From a checkpoint of a small mixture-of-experts model trained on Wikipedia.
Size: 8 layers, width 128, vocabulary 7882, 7.89M parameters.
Below are experts of layer 5 (counted from 0) of a mixture-of-experts language model. Rows are named router (the router's row for the expert), down (a neuron's output weights, with its number) and show model dimensions 0-127. Each number is 128 + 32 x the weight over its row's rms, rounded and kept within 0 to 255. Numbers have three digits each.
Before each expert's rows: "comes before" lists some tokens at least twice as common just after its tokens as in all text. This comes from a sample of Wikipedia text that the model never trained on. Tokens count by the router's weight.

# expert 45
comes before: " |", "°", "%", "′", "″", "0"
router:169076148144075114145132126163075140128126121160146171190160098113124126128155122091077100113129148176119170134162163124111151152130131104161122124115141164104117076118121127191108116116174143126112126105127093119126139135126134108090152090206152119089180147074158087138098153094085203135088160099162193115158126142131135184102042124148065073113090110123109099094118139044074111065152
down4:092087081145126093131101089148115100121123133186195122133103153124128177160060115100154082146148126069132134148142140112136143114155116163124105151179122136176101115159097151130131143082157123149175141164150072141055080125131092145099208164152134163093145133181166107106141103103136154084107135109125163157102143114203165121181144092132128155140167114144105064208157135104140031136126
down5:141133079170102178095122150099080099116087125184110081154084121116152142152128152148161128084152134132076134150096096199112093078059187110136118151150127152118156137151094152095144124184172119064149101101124166077105168137179149093161160147143118121066113112135140120084093188175136138135164163138093143151170164140160094186152176185144138104122099142099141154179164129137159051131137
down6:125098060117163163057155117097126084129166183086134103192082159129108170111139092158112114182162132181182121124142115194151144129070120167125096095099155147111121117153088106095061104115115154130060113094121179124130139073166175136095127128095115135040113139118151086176124117081124104092110125112080077124176114130108127090156155172177125114123167137136160097091130161142151171140144

# expert 3
comes before: " |", ".", ",", "th", "%", "–"
router:069096136090101105184125162152119140164113109128180187170102155158105179133111115119119131157118154106096201132152118134100111146149108115144152109177115131149091077117101163164117121101193100089082069111164087107103090151198141111146134065143090162175163130139159127116137165119127129113082142104172064183141101174132063148098102129106118187109138062198101135136133076111090135108105
down7:116105150109127097105141101080107100138123138124127147158068123138130110179115105134158149122158096201130131122046163136180076110150113162081077212085148117136082109135127134129111095104198095131138123092110145135165112123094112130143115117138077149140071120110103139131228167100095124112162139077099085086126173174158157096164103141096135140129085103133080150103096090107162170051178
down8:115165124138150098087161142150119116111152095128078130151174074144140125087153133181127168126179084097181096195165099101161114094110139112109144161116169157165094190199181114129142138141149133106075119140129112116154126176147126150163105161080086137091135205112105120122133151098146153133195149155149115083148083115117177158151189102096138163126093100116136129105146053196119128149210
down9:107130172169155150089106075115132142148108135144105132183146193158119142101173164162043120114134198087105117142164081156162145125126100123107129113129111130110083138123127127132134104157133138152105122184100070082134127145092097136103130057079120083083142162134131055150173171135199182122173135155132126089066181197090138105101121137090094074117099159194123132099128157134137116114093

# expert 4
comes before: "-", "|", "\n", "|---|---|---|---|", "|---|---|---|", "|---|---|---|---"
router:112109091103150120130088180077075145149153145070150133123152142116130103108148153133110112177144187112160160126164102173127106106114162173159122092137118082081224082151094171156156131135132118154109142225149161109093109163198133109180188110110093139153112122122137099103163064109103119163099123128079156131102149152159122138101158059130079114155077168157103133142108096157149137156192
down6:113108167183126138076081090111152091158122139174142124217162080142117129116083064188139123150126165147122127147147128165118135124093148126091137148097067092134123102171194101107137115158129183199113163159118084048205102144125079132143149159154123109065127169135156193174122126148114106069124112134190108085144162098130097130160145129112146093153105162123155130155125109125102145115179
down7:115091169103135121083115097073132166129125177142128095146132115130050147097146126155138151078153149119115125096176151101099138121112124124147140145125137205180128121059181101133149122147188130137097157108112181187120095078092113179151137124159171112147140146115102115177139093138150154176101170069140099107118098140120208042127116065135139183143101099154070102192087111108106153097141
down8:155133117130084153149134130112040114168192229087160094136168109142092119124147142094138138140116169066128098095112176144135124101134145090135200178137092110154133087148104094101116104126139134123140140102154147201080106126177089145179148143103128130157112145123116105100137179153121129143120189141127061156170092127153149044194049182126129119120155126138103126126143126183154099120136

# expert 18
comes before: ",", " |", " (", " and", ".", " in"
router:103071130111199199140123156088065094119110171084150113139154115152156130153160133159143131114143154133123135130145082128132151138114160127126147166135108088167059179193056090179099161090166172084085150158177107094111117122128110111077202153113153133101088135120123135063175142098122122146150116086103081097181070124107182131153126110139164128170090109115165101156116138140172122116072
down5:134093144139134123105136131085100155121129158092076139045073151128107127135123081136140095090110124035167077094163107086082136098151117083176107132149122047184085132118073163129096142118127145146120112140124131065183163106152082131138128064126140100204149125134089114139105106121107112137146110129128164180185194166172122104122100085134138158149088055139139107165125160160139125087127
down6:133047109130128131111078126134079130104148127136180128123111246133122139132124126130156144145144159146134116095104132148125137156076121162112113167170099071115145100133117093128118106093162152143144098110103112125115157097128095158069152102219087095146170136116056178116140079099136170114140109153132115119170114130118098083219122052083187098163092085103168166133154127102109134156097
down7:091119149118202130127162123123118138155088109201169174076138134087130125128137129115114194102191179108125069102131189098152136140142135109141095118176173073124134165135146119123139174106150147108147112147122077127148154128180126145157145164134131134150174115145120197094132189160082136145144140124131144168091157132234166106116136100125120181154084141066035127127139068154121114114105

# expert 0
comes before: " |", ".", "–", ")", ",", ";"
router:099097112096100131131108180132092143131089108132158122124162152159135155121088174097140155171129134139113149165148140087069133146140091161120142140183175120110137131103062185102131122087177154131086103142136084111090148124188061130148154074184067156184117088104142117074141132119179138075068106092164108172127062203121112089144106109103140152134147115124061114095076130139120138104066
down7:182176097137128114132161120114168154103145125045110112118076160123173152114130095092142137137188102155138091127139187082160136136153133137107137116094148198113147079083094099088119143119168129139096126124074117140055119113125087165162121156114114075137091132156116148131170046185037113109203166145104149105118088130151118208160153102075138147152141154129149150125148108161086112142115
down8:126156143145143118114118107093109123113087143167151215149127179110153148101115138099070165141079118122185126069114129191104154143131122172093104151169119102167094169070107115177208146140125135142109128159169090166157125111143142140079134184169124151158169127102129134133148169140146092088097139118201134118133138149115164160128140060069136149204110135166205109128116155140089095194140
down9:089082134105142130079131108123152119165147075196081149150182225155136140179132155125156162092108159124112149157161109167030144126139118158119165151130152098114123127161142102164153132138169068159127118132118125116157121159137157159160153125101119105092127162157116056122143111132132150183112137105170134184124162159118151165090133126080135160125154170196179085177138138172101155203177

# expert 12
comes before: " of", ",", ".", " and", " in", " for"
router:079148031098125131119092131082079125130093151137141098100175109137139076056116114134176128119166094117137075112125158128182102117185106124148113177157114129199104137140091153162109138145105151052205092152076099118102146104092162119161184106123116118088117100131118106139140077108104112178097121142074077121170107115141182041100162144184144165119130155133117103128118135151143129143152
down4:118111127052160201053162127189106129136120070156163125113190145135072159154092128111120106082179157131131163130065112081134174159136062132100124157112102098160146132123154118141129165088169136136129146185090165075145140068138106162164172069113102116192143126161122123131106155132135154149142146166173111154150151182175139094145138142139178137116183110104095107173114159156156161088122
down5:105110176159128095162147112142090089127161103116144092048134081102135074145114151113139083121162139117121160159104087079131114177129172082120127155145124190145165126135129085099162173179096119169135179114162131071143122142157107182197073165172126119133105169089127157138092128155121130114158112164037158115117127109085118106166161090035156113070135125171120124134077110134148149158101
down6:104074130037086149144134115181138095136095106114126136131149189144167100110158137146107160106123135107114135116091144087118158178142154150123169132161109063105126067144118179135098098116168166103150144163155100109166165126148118190084188143065129122132146113160158150133136094135144112129208195061111146135171193166104184108120120137117141137167170134162087125108103109096120178087063

# expert 14
comes before: " the", " a", " his", " their", " its", " an"
router:109166126132127127104122120119185117171143101110047146121129107088066109102098134132137150130121082094114109100100124064170140154087190078142064158137174116147078165174090101102116188161093073117145135165136166118102141181118139135173098150082082128066115149145145105164141154203094119087160126089088115142022109133142112092129116155094118119090171146162144125109121136110122089141169
down4:137150168089145121138110099101171141170112079153133112121102154087125076148182119107135116139084101097103150106135128159182109131145122152128138158116101131132161020066171180163109134119163180121125099124200130154109140134162063178072227115096141139113203145108129167150150125142124110178107070158141130089104124126116134153157127114151139065133100099139126027121110105122119138123100
down5:128135149074107153082135078141165193114124194084104117064142135136163090135102128222117098117115167133113137178069157126176093117145099172134145134080136185152121102126156142178131155070093167125123107125072100114156136147115168149125101128142177096082126143150116164113110112113056118109146096145161094120145082183054112110092139107172149141177105053125083153143103120110166133148146
down6:094120125115140122205098124145176113116112145150132175171095064151150150120130172109061104109092097102103081173163118137167144149165160166107066059169142167081130155137143149199077133141184152135122139140145115152124086139152138128091146164173145120178109158139098146135101086121117126126134130113077106108076111123157107135117177053182164180134065139064174112145175146070127121118141

# expert 2
comes before: "\n", " to", "==", " as", "ations", " from"
router:155171118108143126139164132108120147142126163096040125134147155105090115143115140085122153079113158110131146129165119184124145124179109185075077115110116138118167095175172146113102121158176150101100099187156097150099062093077088151082160163101123104150085122158159152139108091157101136211134170108110112123067146081109133170139113149196160102056098158136131063160154162160121121100092
down3:129146104072106095106099139110157139118162191099130148188165161084163157060132089150184116155151107091093127123116127201127126161112125153138166123149114104089154115118116146130144139080085090144147172137114088157075183147104107162092087155139119091093148113142097180138160058052097121148119133143167133174122178089128187109144132147129121127065189167125085121176165158175105146157077
down4:110128181114183148197164112133138144152076141107141101150111114169142110120115094114139198101111127136107101112127177164088114095112110108174175114125060069123104066101126132051065149178096132156103175149160125155149116182163139126139096119174195145140179128136141161127122139135135130093084088078089146153129123127177164107110141111121026167098137152063133148103121082139116134080125
down5:096117136153129132091085091126166105143192114093153110105153159155109119088116161176149104125181132121082159098044164129111135140074108141179113095146141109147201102134081125113118149184122117066148121105132149093177136103149112170194127145122148091111109134147129120197115144152133064106128092079162136101080116131094071118122150078134127168154237099150147110150119109152162072141173

# expert 13
comes before: "\n", " ", " 0", " 1", " 2", " —"
router:158098162090120165124169137163143104207153116107141119064124181130098172157181125106093126077168041145186148118100116106122095151079132157094147101143127179098171128162135086102084135161154124140195144126221140119091146090098127108103155127156093119097095162130112097141119111120151125130193161144086121119123089187137117099169134066152116153171095157137124125168177116109173179136103
down3:169101159097106126057137138087145049120137106135139101115171140118116114091087137123086141087115131096169039170172066130154089158143163134132122096117166117134050163141103129122136204157095135113194168126072158166141106104118159098115132090096127142143094138053164160148118147136107075065095175185147112110115159121147155122103161143106153128073109157128171109110111146093176138095147
down4:151093109201082173167139060095128143125104144110122092129199214161143158162159173124091071079160114124095165161088106135169123125118163083035127111142194133095121104137183141103130175106120073133186106086145095109115182108119129189163134141140109136148105095106136156130119127112075136101154158129119131061095139128142141139115123117090140100202150143097155101121148144131149145134082
down5:116088149134142126120091175139163073120135104179120084183155000175085124122136159180108145111114140115158150123151160113103120081157126108115111164176090118158084123107135151163118139096127161137112148159126134067129104139114147148169152166198125117092144131115127127112098199167151102098127090143149133105080084106181117188087104129125072144118148162133111086121096113135118134099128

# expert 8
comes before: "==", "===", "The", "=", "-", "In"
router:127165101197106124078129103162122236119137112166092182138102136133151092161171109129081075148081115078151162123153134178094071161168129135095164135097155156129194120104128170163173122080114083102099119150034111161132156178144145102148098085118140120093122064160135154132123161127135161134130157134166179120119137118133111180079107094121155088124129137105111117158155167069124147169122
down6:146101103131163099095114138089112164129095160133095189134164166124189040129057136137101110139107128160155088174093166188144114169082071096150162129154123106115103163171163097078077108117153150071099120115131108205129118146163055109096109131146144130150162146127122121113158127132061134101123126133116145113139152101175075124176136112089197127127170185128140053152136148116144089112111
down7:096140144129143178141126125117158105132147108117120106142120228163104129080159033150134169133065084111136123136131118139137078177115092141098155134076141109078128085113113167110154116146089150166142103103108136148163105141125168079121136093129139053235142132100114158119134149124111140125127138128091124155175091102112131133123152146155101135103153122091199200200127173172055116124162
down8:156148108139175142109102147131124157127123085128109122120184012102174127133147092084096083132100142151115097133111142180106095098096107138067147132159145132142086083155099137124060137152212130096146150134137130182101147078123126159148108132166102109133120144141155136133122079125105100132132186144092130143183221132208129109146151113119140094160105085091089063077100129089124130188130

# expert 28
comes before: " the", " a", " by", " to", " in", " that"
router:128122088125093059150127099110181139126131188113109110085174138088171120148094123135121191121143121127084054078125085089134134096132147129123100172143176080132143155109090109129101144134068091079187171121121152152140188157101138070182074171129148115131118152140153113126152087209155113099135144097099097090070117132110141122156138151149130127176176143171179140105085119135135085167199
down5:127177190136066109132238101113098207169107144095147113144126140147144125164133166187118120098217178171126166164130167149134132096127096126152163140098143139112144083111117099151170097196173121108164171145108152111137120142112141147161125167111101096153142075122168133161062124143159137118110132106129096179073156117156098134106128135069105092081129138152208163155124134104136162117127
down6:103111120184139181097124176067120157113109105107107083200092142067110111093141090135150146145085140122144075136109124158124122137107123080152159156119117193080028121100068112119100130117118178177173094117151134130122113170157134137169170154051122128125106112109131135120127143090035131138190102091102158120161085148142148112092111158098140119113126130123129091023135112140160124121133
down7:152145131114116128109139158161105135097145143080100100103092178096156159120090095157128160156107069148095137116105130159138143021139165080110158123163142168131136153183088121104128112153112133171126152052126094083124060111154132162113134106121077124125161104104073069119123126120079060072110090140096140095163060097108127191141113137085117162087165113203135159114144138132084082106108

# expert 7
comes before: ",", "–", ".", " |", ")", "\n"
router:137112172114123130133077160180096119114130146156127146112104131159090152145111127074142134132154185113090100198161115096132120176161121113120173111169058068102133141164101165162174098075168165128108124116170103119112154151192089105126172070182114110119102161128122126098140159122179130204106153097136088133139117147138111130116162072144162136076142067119048123161055119145119120065089
down5:096101161105147132144139149148092080111145084146073116121169162079143158114159120084152092095102162166198171160116140126151137200100108139129075122111049144075131134138215128162162059192127072120133109121153154120103117162173138111122116094120134115164078215120142138124118106149133055166092151108143156096083092134066128147127109104135138092126113087131082144129179130091133150148102
down6:105127164139104129141100152136128087180116141098127119096079062174104149130101134114136134118141126091199197125152117119146113086121154119100189147085145095123116120117104122092165143182128073143124166112188140129115086161088121104135193139123162154090144116140143097215152110059106160130129086131082103104087086127032144128135161162090108120135210124161168130131136138126133118212084
down7:154172152137153186150085170144058121117119123172127070161102036152136141086076102096146057106104115102131176116132134171097189132103155145133070137118146129120132112151110146138134128068093178146136111118120127109198037076139098109133135107142171149093116114078172149125170116113150108083129134138170128156115099164131071149089154167108089110107141160051139173113115158154133112143158